config.toml
n_layer = 20
d_model = 320
n_experts = 16
experts_per_token = 2
d_expert = 112
d_shared_expert = 0
activation = "geglu"
moe_layers = [1, 2, 3, 4, 5, 6, 7, 8, 9, 10, 11, 12, 13, 14, 15, 16, 17, 18, 19]
router_score = "softmax"
normalize_top_k = false
routed_scale = 1.0
balance_loss = 0.0142
balance_bias = false
router_cosine_scale = 10.0
router_bias = true
init_std_router = 0.0243
lr_router = 0.000686
n_head = 10
n_kv_head = 5
head_dim = 32
vocab_size = 27515
norm = "rmsnorm"
norm_place = "pre"
norm_eps = 1e-06
positions = "rope"
rope_base = 1580.0
rope_fraction = 0.75
qk_norm = false
attn_scale = 0.177
tie_embeddings = true
parallel_block = false
init = "normal"
init_std_qkv = 0.0325
init_std_o = 0.0
init_std_up = 0.0325
init_std_down = 0.0
optimizer = "soap_variant"
lr = 0.00143
beta1 = 0.95
beta2 = 0.99
weight_decay = 0.06
lr_head = 0.00453
grad_clip = 1.0
warmup_steps = 200
schedule = "wsd"
decay_fraction = 0.943
decay_shape = "linear"
final_lr_fraction = 0.0
batch_tokens = [16384, 32768, 65536]
seq_len = 1024
doc_mask = true
z_loss = 1e-05
train_tokens = 371700000
steps = 11945
dataset = "wikipedia_en"
Below are experts of layer 14 (counted from 0) of a mixture-of-experts language model. Rows are named router (the router's row for the expert), gate (a neuron's input weights, with its number), up (a neuron's input weights, with its number) and show model dimensions 80-159. Each number is 50 + 12 x the weight over its row's rms, rounded and kept within 0 to 99.
Before each expert's rows: "comes after" lists some tokens at least twice as common just before its tokens as in all text. This comes from a sample of Wikipedia text that the model never trained on. Tokens count by the router's weight.

# expert 15
comes after: " | ", " ", "| ", ", ", " (", "; "
router:42 50 58 41 67 48 65 45 60 64 44 61 40 57 58 58 50 54 55 56 39 45 59 46 54 54 62 51 55 43 51 49 61 47 51 63 71 37 49 52 52 70 31 43 47 49 66 39 50 45 53 66 50 41 65 69 55 44 36 51 40 56 63 39 39 28 48 64 25 33 52 56 55 51 44 71 39 53 41 41
gate0:48 40 54 43 54 66 60 37 62 31 47 62 41 62 52 28 41 44 55 46 37 59 40 61 62 61 45 42 65 47 54 42 53 70 62 38 52 37 52 61 60 49 54 42 34 80 39 54 58 49 44 27 61 71 42 59 48 21 31 53 84 42 62 56 65 62 36 35 67 62 39 62 51 50 55 47 35 44 84 59
up0:42 41 52 48 36 69 59 31 71 32 46 28 42 49 55 24 48 52 61 49 66 32 49 70 61 53 56 50 60 52 58 56 46 64 50 43 52 62 46 54 40 28 42 43 57 78 24 65 55 56 50 59 53 68 44 36 59 64 45 45 49 36 69 51 49 32 51 42 58 22 50 67 59 75 59 39 43 69 47 49
gate1:53 38 36 47 49 71 58 51 49 51 69 52 53 56 46 36 65 71 40 49 56 55 52 40 48 71 39 38 54 55 51 45 47 51 68 34 40 41 51 41 48 66 51 50 61 48 66 30 63 42 86 40 42 34 53 76 51 78 42 54 67 59 46 42 57 56 29 23 64 50 43 46 46 48 29 67 48 44 52 56
up1:30 46 57 31 40 40 60 53 55 72 62 68 50 54 56 78 45 57 40 65 45 51 70 50 55 52 47 62 37 57 62 54 37 58 25 12 43 41 43 39 45 21 54 29 57 43 43 25 45 26 51 42 38 47 44 61 66 52 43 62 19 34 45 47 67 44 23 56 33 40 66 58 67 42 77 53 34 57 53 57
gate2:56 66 65 46 44 55 66 46 38 58 56 62 71 43 60 36 73 70 64 48 51 39 45 28 52 35 45 51 44 44 43 52 43 27 47 40 43 45 51 50 35 56 43 45 49 45 74 55 68 74 64 34 61 37 48 54 45 62 51 36 55 48 41 46 41 75 49 49 42 48 31 38 47 51 50 68 65 66 41 37
up2:46 31 30 58 50 44 42 50 47 44 43 29 32 45 47 41 28 49 12 44 48 62 56 61 36 57 40 37 51 53 44 45 47 76 49 57 46 45 52 34 49 45 55 36 51 66 24 47 46 26 49 50 34 66 40 54 53 45 52 59 51 46 63 51 55 34 27 53 58 52 51 63 58 55 44 45 35 25 46 65
gate3:52 51 59 41 56 60 55 24 53 67 76 40 43 65 58 43 69 44 57 57 60 44 48 67 36 52 28 31 55 66 49 56 54 37 59 39 28 44 41 56 41 33 66 55 43 49 51 53 58 43 66 74 60 43 47 56 58 61 54 18 73 27 63 48 34 61 40 41 61 58 18 38 35 30 54 55 41 48 46 36
up3:51 57 35 48 63 41 50 37 44 58 53 54 67 41 59 35 72 48 58 49 62 43 49 72 50 56 40 40 47 48 64 64 49 34 61 60 40 42 49 72 50 74 65 41 48 48 39 55 53 64 58 58 66 44 47 63 50 47 69 38 76 39 66 38 58 44 65 40 60 49 40 56 55 32 47 69 57 44 47 58
gate4:36 30 46 44 53 64 62 30 28 47 73 46 82 46 54 59 56 65 43 55 58 43 76 65 39 20 54 38 47 42 67 52 49 55 55 54 45 53 22 46 33 62 47 35 47 43 50 47 52 56 55 44 41 42 47 53 58 57 64 53 43 24 56 39 36 64 38 38 28 50 31 57 45 42 30 48 52 58 47 41
up4:48 54 31 37 69 59 44 41 47 32 70 63 68 56 51 60 53 65 34 41 64 40 59 77 42 34 51 45 43 53 65 61 45 51 68 47 55 45 47 34 65 54 57 47 55 44 69 51 56 52 38 59 44 55 46 55 55 52 52 49 54 59 61 59 23 41 48 31 53 28 51 58 41 54 59 42 49 57 65 51
gate5:70 48 52 47 61 49 66 44 37 54 55 56 65 48 47 63 60 59 48 46 53 31 35 43 57 47 67 34 57 58 38 47 44 36 55 25 37 49 64 50 59 35 38 73 61 51 55 46 46 30 62 55 43 57 51 39 50 38 61 37 69 50 48 46 50 61 43 56 51 37 64 56 58 61 48 38 38 73 63 51
up5:64 36 65 50 73 34 56 49 39 47 48 60 39 54 60 46 63 28 40 54 44 44 56 47 63 36 54 62 62 57 60 61 65 36 54 44 42 41 49 41 62 85 45 50 63 46 49 36 47 43 59 54 50 45 42 46 50 47 36 43 60 64 66 42 45 76 18 25 45 32 53 60 45 67 41 43 29 41 53 57
gate6:55 54 64 57 67 38 51 56 25 46 64 81 38 56 54 59 30 60 11 61 43 45 41 44 49 57 46 49 69 44 46 51 48 50 45 55 42 46 30 60 32 48 54 74 46 52 70 53 61 49 26 28 46 70 62 47 69 53 48 52 54 35 27 39 69 57 56 54 52 40 52 60 55 54 57 52 39 47 30 43
up6:52 50 27 57 36 27 62 44 50 34 58 52 60 50 39 59 48 58 50 49 56 61 58 49 38 55 34 21 43 50 62 59 56 55 57 47 40 50 66 37 32 65 43 57 42 50 59 51 57 35 28 25 47 60 51 50 74 51 50 53 52 51 39 50 44 36 49 56 41 29 68 59 49 37 58 64 28 38 43 45
gate7:33 48 71 50 43 40 44 46 53 41 44 45 63 43 74 42 52 75 48 52 88 47 43 45 71 68 31 62 62 48 50 46 30 50 41 24 50 56 60 68 55 61 48 55 46 33 61 40 61 54 47 53 44 54 54 37 61 57 54 65 33 67 41 49 58 40 43 64 48 53 41 65 21 48 51 57 59 78 49 59
up7:60 66 45 56 46 47 63 50 63 62 62 54 48 37 38 63 46 31 41 64 44 38 48 58 34 53 67 44 24 32 57 50 47 47 67 80 44 52 49 52 39 59 63 40 59 77 46 59 52 28 52 48 78 39 62 71 53 30 38 44 53 55 46 42 43 55 47 38 48 51 67 43 50 54 50 39 35 30 42 49
gate8:41 57 43 52 45 49 58 52 62 48 67 63 71 52 33 40 32 48 54 57 54 57 72 52 29 54 06 20 48 38 32 57 38 19 76 56 55 38 55 46 35 66 64 50 47 57 53 44 56 60 63 52 63 31 47 60 62 49 39 54 53 53 57 72 62 43 63 45 41 45 59 50 61 56 35 61 52 58 25 44
up8:54 55 44 38 50 35 77 27 43 17 57 53 57 38 42 43 44 55 34 51 52 54 54 62 36 36 24 42 43 47 44 51 48 45 55 50 63 39 50 41 49 64 90 45 55 51 45 23 54 45 71 62 60 33 52 49 61 58 48 63 52 57 45 69 51 53 49 44 50 48 67 64 51 49 60 49 73 61 23 56
gate9:57 51 52 43 62 49 46 67 27 30 69 51 66 44 45 51 23 50 49 45 43 66 40 61 37 51 33 44 78 44 57 69 34 56 67 45 68 63 38 56 63 33 42 45 50 29 65 63 61 56 55 30 39 51 60 35 67 28 60 41 60 50 45 28 50 46 39 52 41 47 41 60 61 72 43 53 50 72 69 51
up9:51 51 84 25 61 38 35 47 54 36 70 53 50 50 38 46 49 55 47 51 51 33 42 48 56 46 46 59 44 59 44 54 28 61 53 48 55 40 64 45 63 56 58 44 42 55 41 63 58 25 50 45 53 62 55 42 57 55 35 48 42 43 35 33 43 49 62 66 46 51 53 62 38 49 58 37 31 46 44 63

# expert 14
comes after: "\n", ")", "2", "-", ";", ": "
router:43 49 32 59 33 61 49 45 72 43 48 70 58 51 26 49 58 65 56 54 77 43 47 34 50 51 41 44 50 32 50 48 47 55 49 59 50 56 58 61 87 62 37 54 59 46 31 61 40 63 70 28 33 54 63 53 43 52 39 31 63 44 32 44 71 43 80 59 43 38 58 51 60 69 58 38 59 46 51 46
gate0:55 46 44 60 39 55 44 44 51 34 65 64 51 64 63 46 54 49 48 51 52 40 50 60 75 55 52 46 52 45 41 31 52 47 29 27 35 64 33 57 34 65 48 48 41 53 48 48 31 33 40 40 42 50 66 56 47 36 41 46 66 65 43 60 51 52 44 37 44 65 51 53 50 45 46 57 60 49 39 60
up0:53 71 35 45 45 45 42 31 33 52 42 61 53 42 40 61 69 94 58 66 34 59 54 38 52 53 49 39 52 58 42 18 35 55 32 49 35 59 70 63 41 47 41 45 34 50 55 28 19 63 61 76 44 15 38 35 62 45 78 53 76 38 60 42 53 39 41 62 56 28 52 61 52 34 32 39 34 47 58 21
gate1:56 50 67 56 45 82 38 60 43 47 37 40 58 59 36 64 62 85 42 70 38 40 52 60 66 55 40 45 64 61 44 52 38 51 55 63 54 40 38 58 52 56 36 50 29 72 47 59 52 68 37 58 54 44 40 40 53 35 60 48 38 50 60 48 55 45 62 46 40 59 56 52 44 46 27 45 36 47 67 54
up1:49 52 70 47 45 63 39 42 48 62 38 38 50 50 41 60 48 65 26 51 34 50 55 54 47 54 39 28 60 46 53 62 29 37 42 50 33 51 42 47 55 53 53 40 32 69 48 68 46 62 24 44 43 50 51 38 47 62 47 46 44 62 71 45 51 62 66 51 47 46 47 54 21 66 50 56 48 59 64 46
gate2:37 52 48 56 48 62 69 81 56 61 65 59 69 32 56 52 43 67 55 63 53 37 27 56 42 49 46 49 56 39 46 67 60 73 45 40 58 47 32 52 61 43 52 27 34 40 34 52 36 47 37 43 45 64 50 39 32 52 42 48 66 63 45 49 58 54 60 53 37 62 61 38 49 18 57 53 40 52 64 66
up2:52 43 33 48 39 43 59 64 57 41 59 38 91 48 49 65 63 66 53 58 52 47 59 60 46 45 55 28 54 36 44 56 61 60 59 38 55 36 50 45 57 44 28 39 25 47 40 49 28 63 44 52 40 33 47 37 43 66 28 64 72 75 50 61 49 52 59 58 46 76 76 63 51 51 46 48 41 46 63 69
gate3:69 48 71 72 49 32 43 27 39 62 70 61 76 41 18 20 38 39 33 59 57 56 75 59 54 56 51 40 40 62 51 50 56 52 39 42 52 48 49 38 58 58 33 47 45 52 54 35 51 64 36 46 51 62 41 30 31 55 51 50 52 46 54 40 48 53 61 54 39 65 68 66 55 52 58 65 38 59 32 37
up3:57 52 53 65 28 54 54 41 56 41 34 53 48 51 25 58 68 54 40 51 52 49 61 77 44 69 51 33 50 46 34 38 57 37 48 42 33 50 48 54 61 57 42 45 34 41 50 41 66 72 20 52 49 60 29 56 73 50 47 38 62 45 33 71 45 53 58 44 69 52 45 61 68 39 55 53 44 39 46 35
gate4:29 51 41 64 53 52 63 54 27 45 72 34 28 50 41 62 62 49 51 51 55 46 49 49 63 38 44 47 31 42 37 59 49 52 57 43 63 68 32 74 22 45 38 48 58 50 38 59 64 35 68 65 55 30 39 40 74 41 59 49 47 27 47 53 59 35 63 56 46 85 58 44 62 63 60 53 63 57 44 63
up4:34 42 57 61 48 49 59 41 47 46 49 44 49 45 49 31 56 41 49 32 46 48 58 53 54 48 72 57 56 15 54 54 56 48 56 61 36 44 62 71 41 53 49 45 47 37 53 51 53 36 68 48 36 60 58 57 25 26 34 44 63 59 71 73 69 53 43 56 30 50 51 47 55 53 35 55 65 52 55 53
gate5:51 52 37 45 59 45 49 65 35 42 52 38 73 36 62 90 54 49 74 57 45 39 59 57 35 48 35 25 53 56 45 49 47 53 46 42 53 58 54 55 53 57 52 64 62 48 40 61 56 48 51 53 71 48 61 59 46 74 57 62 37 43 64 27 37 56 67 62 57 51 53 37 53 46 55 41 64 54 24 42
up5:55 42 70 56 61 45 38 38 49 80 48 52 23 55 41 28 41 34 35 45 48 56 55 41 49 65 67 68 61 35 33 46 62 47 40 53 22 61 59 71 62 47 61 56 39 39 71 31 59 44 38 48 60 47 47 44 49 30 31 46 74 44 43 59 72 41 39 40 47 56 59 52 63 59 48 48 41 40 63 54
gate6:42 63 76 67 56 41 61 56 40 42 16 47 70 62 47 63 43 54 55 48 57 36 51 66 45 65 52 40 51 48 44 40 52 50 42 67 49 57 46 80 51 48 36 50 47 51 76 51 52 65 59 56 41 54 53 80 78 70 62 57 61 56 35 12 50 56 44 38 65 47 56 46 36 60 37 68 71 63 50 52
up6:59 52 60 50 56 65 44 49 52 53 60 47 43 46 41 42 60 55 42 53 48 60 41 53 49 58 45 68 56 50 34 40 51 55 49 65 56 44 39 48 55 43 23 38 46 42 60 58 57 42 52 58 26 68 51 50 50 41 71 53 51 47 41 64 64 38 41 67 35 53 70 35 24 74 22 39 35 58 54 52
gate7:57 54 59 73 46 48 40 54 43 61 41 42 52 35 52 51 33 48 61 51 62 49 72 39 43 52 39 43 22 28 50 58 42 42 26 42 28 59 60 58 84 55 43 55 69 57 45 48 42 62 73 42 52 59 47 22 62 46 74 36 40 48 65 67 66 46 48 64 55 60 29 48 57 60 38 47 73 37 43 65
up7:50 49 66 56 45 56 56 59 61 51 49 41 49 54 44 63 35 46 58 53 52 54 52 36 61 33 28 56 33 41 56 65 41 50 27 69 47 66 61 49 74 61 52 25 67 64 46 51 34 52 46 46 30 59 49 63 58 47 57 44 33 48 87 65 66 48 45 59 57 59 32 37 72 58 56 51 81 64 44 84
gate8:52 40 47 53 55 40 51 60 58 46 66 44 55 53 63 32 62 44 45 59 66 55 46 60 35 60 66 37 42 54 57 42 48 56 31 54 48 32 48 55 62 52 65 32 37 49 50 48 62 69 63 51 40 49 61 42 44 59 51 71 45 60 50 35 66 65 74 64 41 73 57 39 60 35 18 50 71 39 37 52
up8:64 45 29 70 69 59 45 58 50 51 51 66 43 51 48 38 29 54 48 64 51 56 62 41 41 47 48 55 59 28 64 38 49 40 31 33 69 62 62 58 51 52 52 49 81 39 59 39 43 65 46 66 50 47 41 50 49 41 53 41 65 47 42 74 60 52 39 45 52 44 43 46 48 59 66 57 41 58 67 59
gate9:46 47 84 50 60 34 50 32 62 49 49 48 73 49 24 47 69 43 80 59 62 24 52 59 46 72 66 39 59 47 82 34 46 58 51 62 51 59 44 28 59 53 35 68 48 63 58 48 45 81 55 31 62 37 65 64 43 51 63 45 55 40 48 25 74 61 54 35 37 74 56 42 65 63 60 31 57 35 60 42
up9:59 58 44 76 32 61 37 47 32 41 44 50 46 41 48 36 39 52 46 68 54 29 55 34 45 43 82 65 33 60 44 54 63 43 53 47 43 56 61 42 41 29 43 50 59 50 46 62 35 51 52 50 29 51 42 35 50 43 31 53 45 58 39 72 40 54 42 47 40 50 61 74 70 42 47 75 59 47 32 51

# expert 9
comes after: " |", " |  |", ".", "\n\n", "==", "==="
router:35 66 50 60 56 54 40 50 56 47 45 32 53 44 44 46 37 46 42 58 52 45 52 69 53 54 66 40 49 43 42 50 38 67 59 57 63 62 33 49 61 58 29 50 59 40 65 61 76 44 65 43 53 75 37 70 76 65 52 38 49 59 56 53 39 54 39 49 30 35 38 50 51 62 67 17 57 54 49 30
gate0:44 45 43 57 51 34 45 48 58 22 63 62 59 38 54 37 51 47 47 85 51 35 56 67 54 41 52 42 60 67 73 34 54 54 48 52 48 59 56 49 66 69 57 60 37 28 52 44 64 39 43 44 45 57 55 34 70 50 59 66 58 56 37 45 33 55 45 61 45 63 36 55 42 49 52 42 35 56 45 53
up0:56 69 71 44 64 57 23 69 44 62 42 60 58 67 62 45 58 51 63 63 46 26 51 31 41 44 23 61 37 40 19 66 63 66 44 63 56 47 26 57 33 55 52 55 69 64 48 82 54 65 51 43 40 68 50 65 49 52 64 69 52 57 45 58 56 56 66 41 41 47 57 37 33 28 51 56 25 64 28 49
gate1:46 57 54 63 44 34 66 53 46 32 74 44 50 75 55 62 55 46 42 54 59 42 51 54 65 35 41 37 53 38 58 35 82 42 52 58 57 36 52 60 49 52 51 36 43 62 46 33 38 51 42 48 39 47 47 51 63 55 60 60 29 52 33 61 55 69 56 59 52 54 55 38 57 64 46 38 56 54 32 38
up1:52 61 40 60 49 45 65 58 45 47 49 53 48 67 62 53 34 52 46 49 68 60 73 73 62 50 66 44 58 45 46 50 23 59 24 61 68 50 43 60 36 60 49 60 46 58 68 60 56 29 36 50 42 43 50 49 35 47 60 48 61 46 22 24 55 63 37 43 44 60 51 65 52 36 43 62 66 15 47 40
gate2:52 48 61 63 35 50 65 61 43 56 24 52 57 72 33 71 27 54 56 60 44 45 62 38 72 33 51 61 67 55 69 75 58 58 66 50 28 56 44 38 52 60 57 58 61 49 49 61 38 49 41 33 48 49 73 59 64 61 72 60 60 69 58 40 61 43 62 47 44 53 45 38 62 40 30 45 48 48 44 51
up2:53 28 67 52 23 52 61 43 51 47 38 41 58 52 38 67 67 54 60 56 42 36 57 18 60 44 30 63 56 44 60 55 42 52 57 55 34 58 38 46 60 35 57 57 58 56 50 56 54 32 56 46 64 35 73 55 78 60 53 64 42 71 44 56 47 39 50 43 34 30 50 53 69 64 42 32 29 40 48 50
gate3:43 77 45 47 63 58 51 49 34 47 46 37 40 51 51 75 58 49 53 47 61 55 50 49 46 40 57 27 40 57 38 69 55 43 46 60 58 39 68 59 25 70 57 54 50 40 48 77 41 55 56 27 68 43 59 53 38 82 56 42 60 32 52 43 32 61 69 42 54 31 63 46 26 24 38 42 64 46 51 52
up3:47 31 49 55 32 37 40 43 54 49 53 57 65 56 53 37 38 64 53 61 43 54 42 51 35 54 31 65 56 42 53 41 44 50 54 48 27 73 57 65 49 39 40 51 40 54 53 43 39 32 54 75 49 59 49 58 46 45 49 38 63 48 55 56 66 42 58 62 49 44 45 52 62 75 57 37 66 41 42 67
gate4:39 59 61 33 39 55 30 42 26 36 63 36 64 44 28 51 66 68 27 51 41 62 44 63 55 48 44 32 64 52 62 19 45 33 72 41 46 46 49 48 49 57 57 40 61 54 44 45 59 53 48 47 45 45 82 56 44 61 61 33 32 48 59 33 45 35 35 42 36 56 45 42 41 25 45 44 30 60 55 31
up4:45 46 60 44 47 55 77 41 66 44 56 54 56 43 42 50 40 38 60 39 53 29 43 60 30 39 51 37 53 61 58 38 51 41 66 36 65 46 43 33 44 69 43 48 51 51 51 57 45 46 50 53 73 56 37 50 80 70 50 50 59 74 58 63 50 27 66 51 40 48 64 70 35 72 47 50 43 47 56 60
gate5:62 39 31 54 62 49 53 34 58 56 44 38 51 70 45 45 54 54 41 18 53 45 38 62 53 50 31 33 62 37 62 30 29 44 56 61 42 54 40 59 69 36 23 35 32 31 45 51 60 22 35 47 55 38 62 58 74 38 57 58 55 55 41 58 55 60 65 39 43 49 46 52 50 58 47 48 50 53 64 36
up5:34 48 46 57 52 66 55 47 40 46 39 49 54 54 27 63 33 42 55 44 58 60 48 39 67 32 62 57 48 43 53 57 64 36 46 69 62 48 41 84 62 71 26 43 45 45 55 48 65 42 58 30 57 19 56 46 63 46 51 30 92 64 57 49 62 60 63 38 67 57 72 58 57 34 57 63 60 49 60 39
gate6:56 31 58 60 46 28 46 63 42 58 61 45 43 67 53 43 48 46 48 43 53 50 39 47 49 41 57 30 23 46 62 66 42 48 44 26 47 42 53 35 36 80 34 32 67 72 62 47 60 52 66 53 57 57 38 53 69 47 45 59 37 74 61 51 55 68 55 40 73 47 50 36 55 56 39 39 61 61 42 41
up6:48 41 36 53 69 34 52 46 63 44 47 67 40 59 29 41 74 47 49 42 34 49 42 30 50 25 48 52 64 40 52 48 41 43 52 53 49 32 82 50 28 50 53 63 43 49 46 73 54 57 58 58 73 63 44 19 57 27 55 45 52 55 36 62 54 57 60 47 44 21 56 62 71 56 37 32 56 53 67 50
gate7:68 57 46 48 43 28 37 43 48 58 42 59 68 56 47 48 57 41 62 47 59 33 71 58 60 55 43 50 52 38 63 53 45 58 33 67 53 41 42 38 60 85 45 41 38 38 47 40 39 56 56 61 52 44 29 57 51 35 33 53 49 44 46 46 41 61 48 52 57 70 45 37 54 48 56 38 52 58 41 26
up7:41 49 48 32 44 43 38 42 56 56 62 49 67 56 66 33 56 60 62 39 51 42 40 68 54 54 44 51 54 55 52 57 38 42 46 63 56 84 52 46 69 61 45 61 49 70 70 47 46 46 49 56 61 48 65 57 70 16 53 37 58 68 53 38 56 60 30 58 46 53 61 56 68 58 59 40 44 59 53 65
gate8:55 56 46 37 55 40 37 46 47 44 55 71 63 66 79 65 28 31 38 63 55 43 50 62 59 62 57 51 49 55 62 42 45 33 44 60 46 69 29 37 54 40 57 64 76 47 53 49 51 63 42 65 72 51 49 31 42 58 61 44 70 49 51 71 49 48 34 31 36 43 47 54 62 41 49 47 26 23 54 59
up8:48 43 58 53 73 39 55 53 44 78 29 58 69 27 51 67 31 44 27 50 54 53 50 49 81 60 69 45 25 59 73 30 52 51 51 48 51 45 61 48 65 44 33 47 54 26 69 45 68 65 49 33 58 44 41 58 30 32 65 41 63 58 54 56 58 76 41 54 60 59 53 79 67 48 52 55 50 57 31 47
gate9:40 64 63 50 51 51 50 47 38 51 61 50 48 50 47 51 22 41 51 47 44 64 65 43 49 57 51 41 53 47 40 55 50 68 51 27 74 59 59 43 39 49 61 43 35 51 61 42 67 53 39 48 60 53 48 62 48 40 55 45 42 51 62 54 35 40 57 51 33 61 35 51 44 39 55 43 48 54 42 42
up9:50 48 39 29 39 61 54 46 43 56 50 41 48 60 54 54 66 51 39 30 46 20 34 55 58 55 54 46 43 47 38 44 48 47 46 52 27 55 67 31 56 44 34 39 46 34 38 45 40 58 51 52 40 46 52 48 49 43 35 47 44 60 26 25 53 60 67 68 46 48 75 51 75 64 51 43 22 36 54 61

# expert 5
comes after: "2", "1", "3", "6", "4", "5"
router:69 46 50 25 46 53 57 10 52 52 56 47 51 56 69 60 66 46 53 67 36 38 61 26 37 43 47 47 43 40 53 58 43 59 63 50 45 41 38 37 54 68 55 40 58 48 51 42 52 61 47 56 58 43 46 51 59 51 54 52 57 36 43 61 63 36 41 71 56 53 63 51 41 60 45 48 52 53 56 51
gate0:58 60 54 33 46 44 59 56 62 51 51 72 63 43 34 30 46 48 64 53 60 54 52 45 27 70 55 29 34 44 30 62 35 43 75 70 49 50 51 39 43 42 32 47 59 45 43 37 61 68 39 50 61 39 54 57 36 77 35 53 22 56 21 63 50 51 51 45 59 44 41 35 47 44 65 62 55 51 46 46
up0:49 56 64 39 48 37 67 46 49 59 70 83 69 65 21 56 41 44 65 53 55 49 58 47 43 69 53 59 45 63 46 54 63 85 50 50 62 54 59 47 48 55 65 40 37 72 40 59 46 60 40 44 52 74 45 57 43 62 37 39 24 54 42 43 28 44 29 52 66 32 57 53 59 57 41 50 49 41 47 35
gate1:60 50 43 61 57 53 57 26 45 62 57 56 48 50 71 30 56 72 34 51 51 29 50 70 24 53 53 46 39 43 38 39 44 42 38 32 49 44 66 46 48 36 63 52 39 63 47 41 56 67 38 47 62 35 73 55 57 47 37 42 40 53 57 43 28 57 43 62 58 58 53 37 42 40 51 62 28 55 63 78
up1:33 60 74 41 52 44 49 37 67 51 45 34 67 51 40 31 32 22 52 67 56 39 61 56 44 28 37 42 44 51 43 30 67 58 46 48 37 52 52 55 55 67 61 32 59 49 42 44 70 33 52 46 41 33 20 50 49 61 58 57 48 42 57 42 43 27 59 46 49 52 63 34 55 62 54 59 35 50 46 49
gate2:71 44 61 49 59 71 52 59 39 47 40 67 71 51 48 38 43 44 58 44 43 32 66 46 53 54 51 72 59 51 52 35 48 61 39 54 69 39 35 42 63 63 25 53 47 58 51 68 49 47 66 36 46 57 53 36 54 42 37 56 44 36 59 48 52 49 61 61 64 59 55 68 49 60 62 42 46 54 48 40
up2:62 49 54 46 38 58 53 20 48 49 30 71 72 56 27 36 41 64 65 63 63 47 43 43 68 38 60 68 42 69 63 47 53 56 63 65 43 50 55 60 28 46 59 48 67 48 51 51 54 48 42 59 61 50 47 33 48 40 68 43 50 43 44 61 46 50 41 60 44 29 41 28 47 68 54 35 30 41 48 49
gate3:49 60 56 63 48 46 43 44 46 54 40 53 45 53 52 53 41 51 50 49 42 19 48 51 51 57 76 44 49 36 64 52 37 57 41 47 74 44 54 60 41 68 40 47 48 75 47 27 44 71 59 35 58 24 37 53 57 48 36 50 17 44 34 62 42 42 37 47 62 61 55 72 45 48 32 49 57 54 38 55
up3:44 53 52 51 37 32 58 30 48 21 48 68 51 61 42 50 37 39 60 40 61 21 23 37 51 69 64 62 43 34 60 17 39 53 58 41 48 53 59 56 44 31 35 49 50 51 52 50 63 49 57 21 58 16 47 44 48 62 67 51 44 49 55 59 50 64 35 68 46 46 59 49 61 59 37 37 55 38 46 53
gate4:60 62 36 30 57 80 72 46 59 52 49 41 26 48 46 56 83 38 57 61 53 19 26 43 36 22 41 48 43 69 57 63 54 43 50 30 62 59 37 46 46 59 46 61 62 62 30 57 52 64 42 49 50 68 58 60 56 46 80 51 39 40 39 52 67 45 53 46 47 63 50 53 53 46 31 44 55 57 31 33
up4:52 51 44 55 31 51 49 53 52 50 52 46 50 64 49 39 27 51 44 50 56 65 61 44 25 40 52 68 54 49 43 41 37 58 47 38 48 58 55 57 63 56 43 45 36 55 51 52 63 30 59 32 30 36 32 39 56 75 36 36 44 46 48 78 27 44 64 60 54 57 39 40 52 77 31 46 43 42 60 74
gate5:56 46 37 56 49 51 65 28 41 32 77 58 76 48 50 33 56 40 44 60 73 41 61 42 57 49 33 42 33 55 25 58 34 60 51 44 40 34 38 41 38 62 45 57 64 46 48 38 61 55 61 34 54 68 43 45 25 53 41 42 51 78 47 63 69 45 24 48 36 39 51 64 25 53 41 49 52 60 53 42
up5:60 56 45 60 31 32 40 47 25 56 46 39 52 50 56 36 49 49 59 64 51 56 34 69 29 56 48 42 41 59 58 48 25 40 61 40 35 41 43 43 68 57 36 54 60 50 42 47 51 52 48 45 29 40 39 46 33 53 55 47 48 53 55 62 56 52 28 44 57 53 57 65 47 25 56 38 50 54 54 54
gate6:54 33 36 68 63 60 48 43 55 87 33 58 53 49 60 51 50 57 41 53 47 65 61 47 57 52 49 38 62 20 58 51 34 52 46 47 25 71 50 33 26 35 50 65 64 47 55 41 50 58 64 43 57 43 46 62 35 54 36 58 59 33 47 51 60 67 33 50 57 49 37 54 44 35 54 53 67 72 58 47
up6:55 47 58 52 44 57 38 56 58 63 50 48 47 34 58 53 34 50 47 40 52 71 46 65 52 64 32 50 47 30 54 64 41 53 47 65 32 70 48 59 64 52 50 42 66 49 72 32 47 60 77 61 63 26 46 65 63 68 51 59 59 57 58 60 30 67 68 72 47 45 28 65 60 41 45 52 41 49 38 36
gate7:42 30 47 79 63 47 61 44 64 42 53 43 55 54 41 53 39 48 48 58 59 38 56 53 49 45 31 34 62 72 44 49 45 42 67 53 48 53 61 55 40 80 36 49 57 35 53 46 58 73 60 41 45 69 62 43 52 52 36 34 69 49 35 45 45 49 27 38 79 55 36 45 56 56 33 41 38 76 55 67
up7:52 70 50 64 53 60 49 59 49 31 41 85 46 41 58 43 43 72 67 47 52 56 37 55 50 67 29 45 61 36 50 54 41 59 43 51 32 62 57 55 48 49 54 46 59 49 70 31 55 56 51 40 51 43 45 26 39 40 36 44 54 35 55 49 73 47 45 39 41 56 84 57 43 43 51 40 51 45 56 86
gate8:53 45 73 44 31 52 40 56 40 52 53 47 66 66 58 20 54 41 66 52 55 51 51 58 37 52 57 28 53 33 55 37 56 55 49 59 50 33 44 60 72 20 54 57 39 49 36 34 49 72 56 48 30 36 56 46 48 67 54 54 45 58 56 67 47 45 59 21 26 41 43 71 66 56 49 68 60 64 48 56
up8:58 69 43 42 30 47 59 40 28 78 44 42 40 59 56 47 64 55 42 29 56 51 39 49 54 34 57 45 41 58 44 60 58 60 42 52 34 49 71 47 55 52 48 42 64 51 45 49 46 49 55 43 54 54 65 59 71 66 41 33 45 42 39 71 54 56 47 73 42 45 70 58 58 57 44 32 57 38 50 40
gate9:72 43 44 40 49 36 60 61 56 53 64 54 43 47 45 59 59 53 60 59 59 45 37 61 31 40 66 54 60 62 38 69 60 68 60 61 59 64 24 32 51 64 50 39 61 35 53 25 51 40 38 54 41 54 25 54 59 55 42 34 53 51 53 60 59 63 53 42 43 37 28 48 33 57 22 42 48 70 44 43
up9:48 58 59 51 60 44 39 47 37 48 65 50 50 36 45 28 47 64 39 53 54 33 42 60 45 56 63 60 45 53 64 38 46 27 63 73 32 50 55 42 57 48 46 52 50 58 55 69 44 51 51 55 71 63 43 66 35 19 46 53 63 38 59 53 40 30 68 62 44 40 55 48 61 47 47 42 69 17 58 31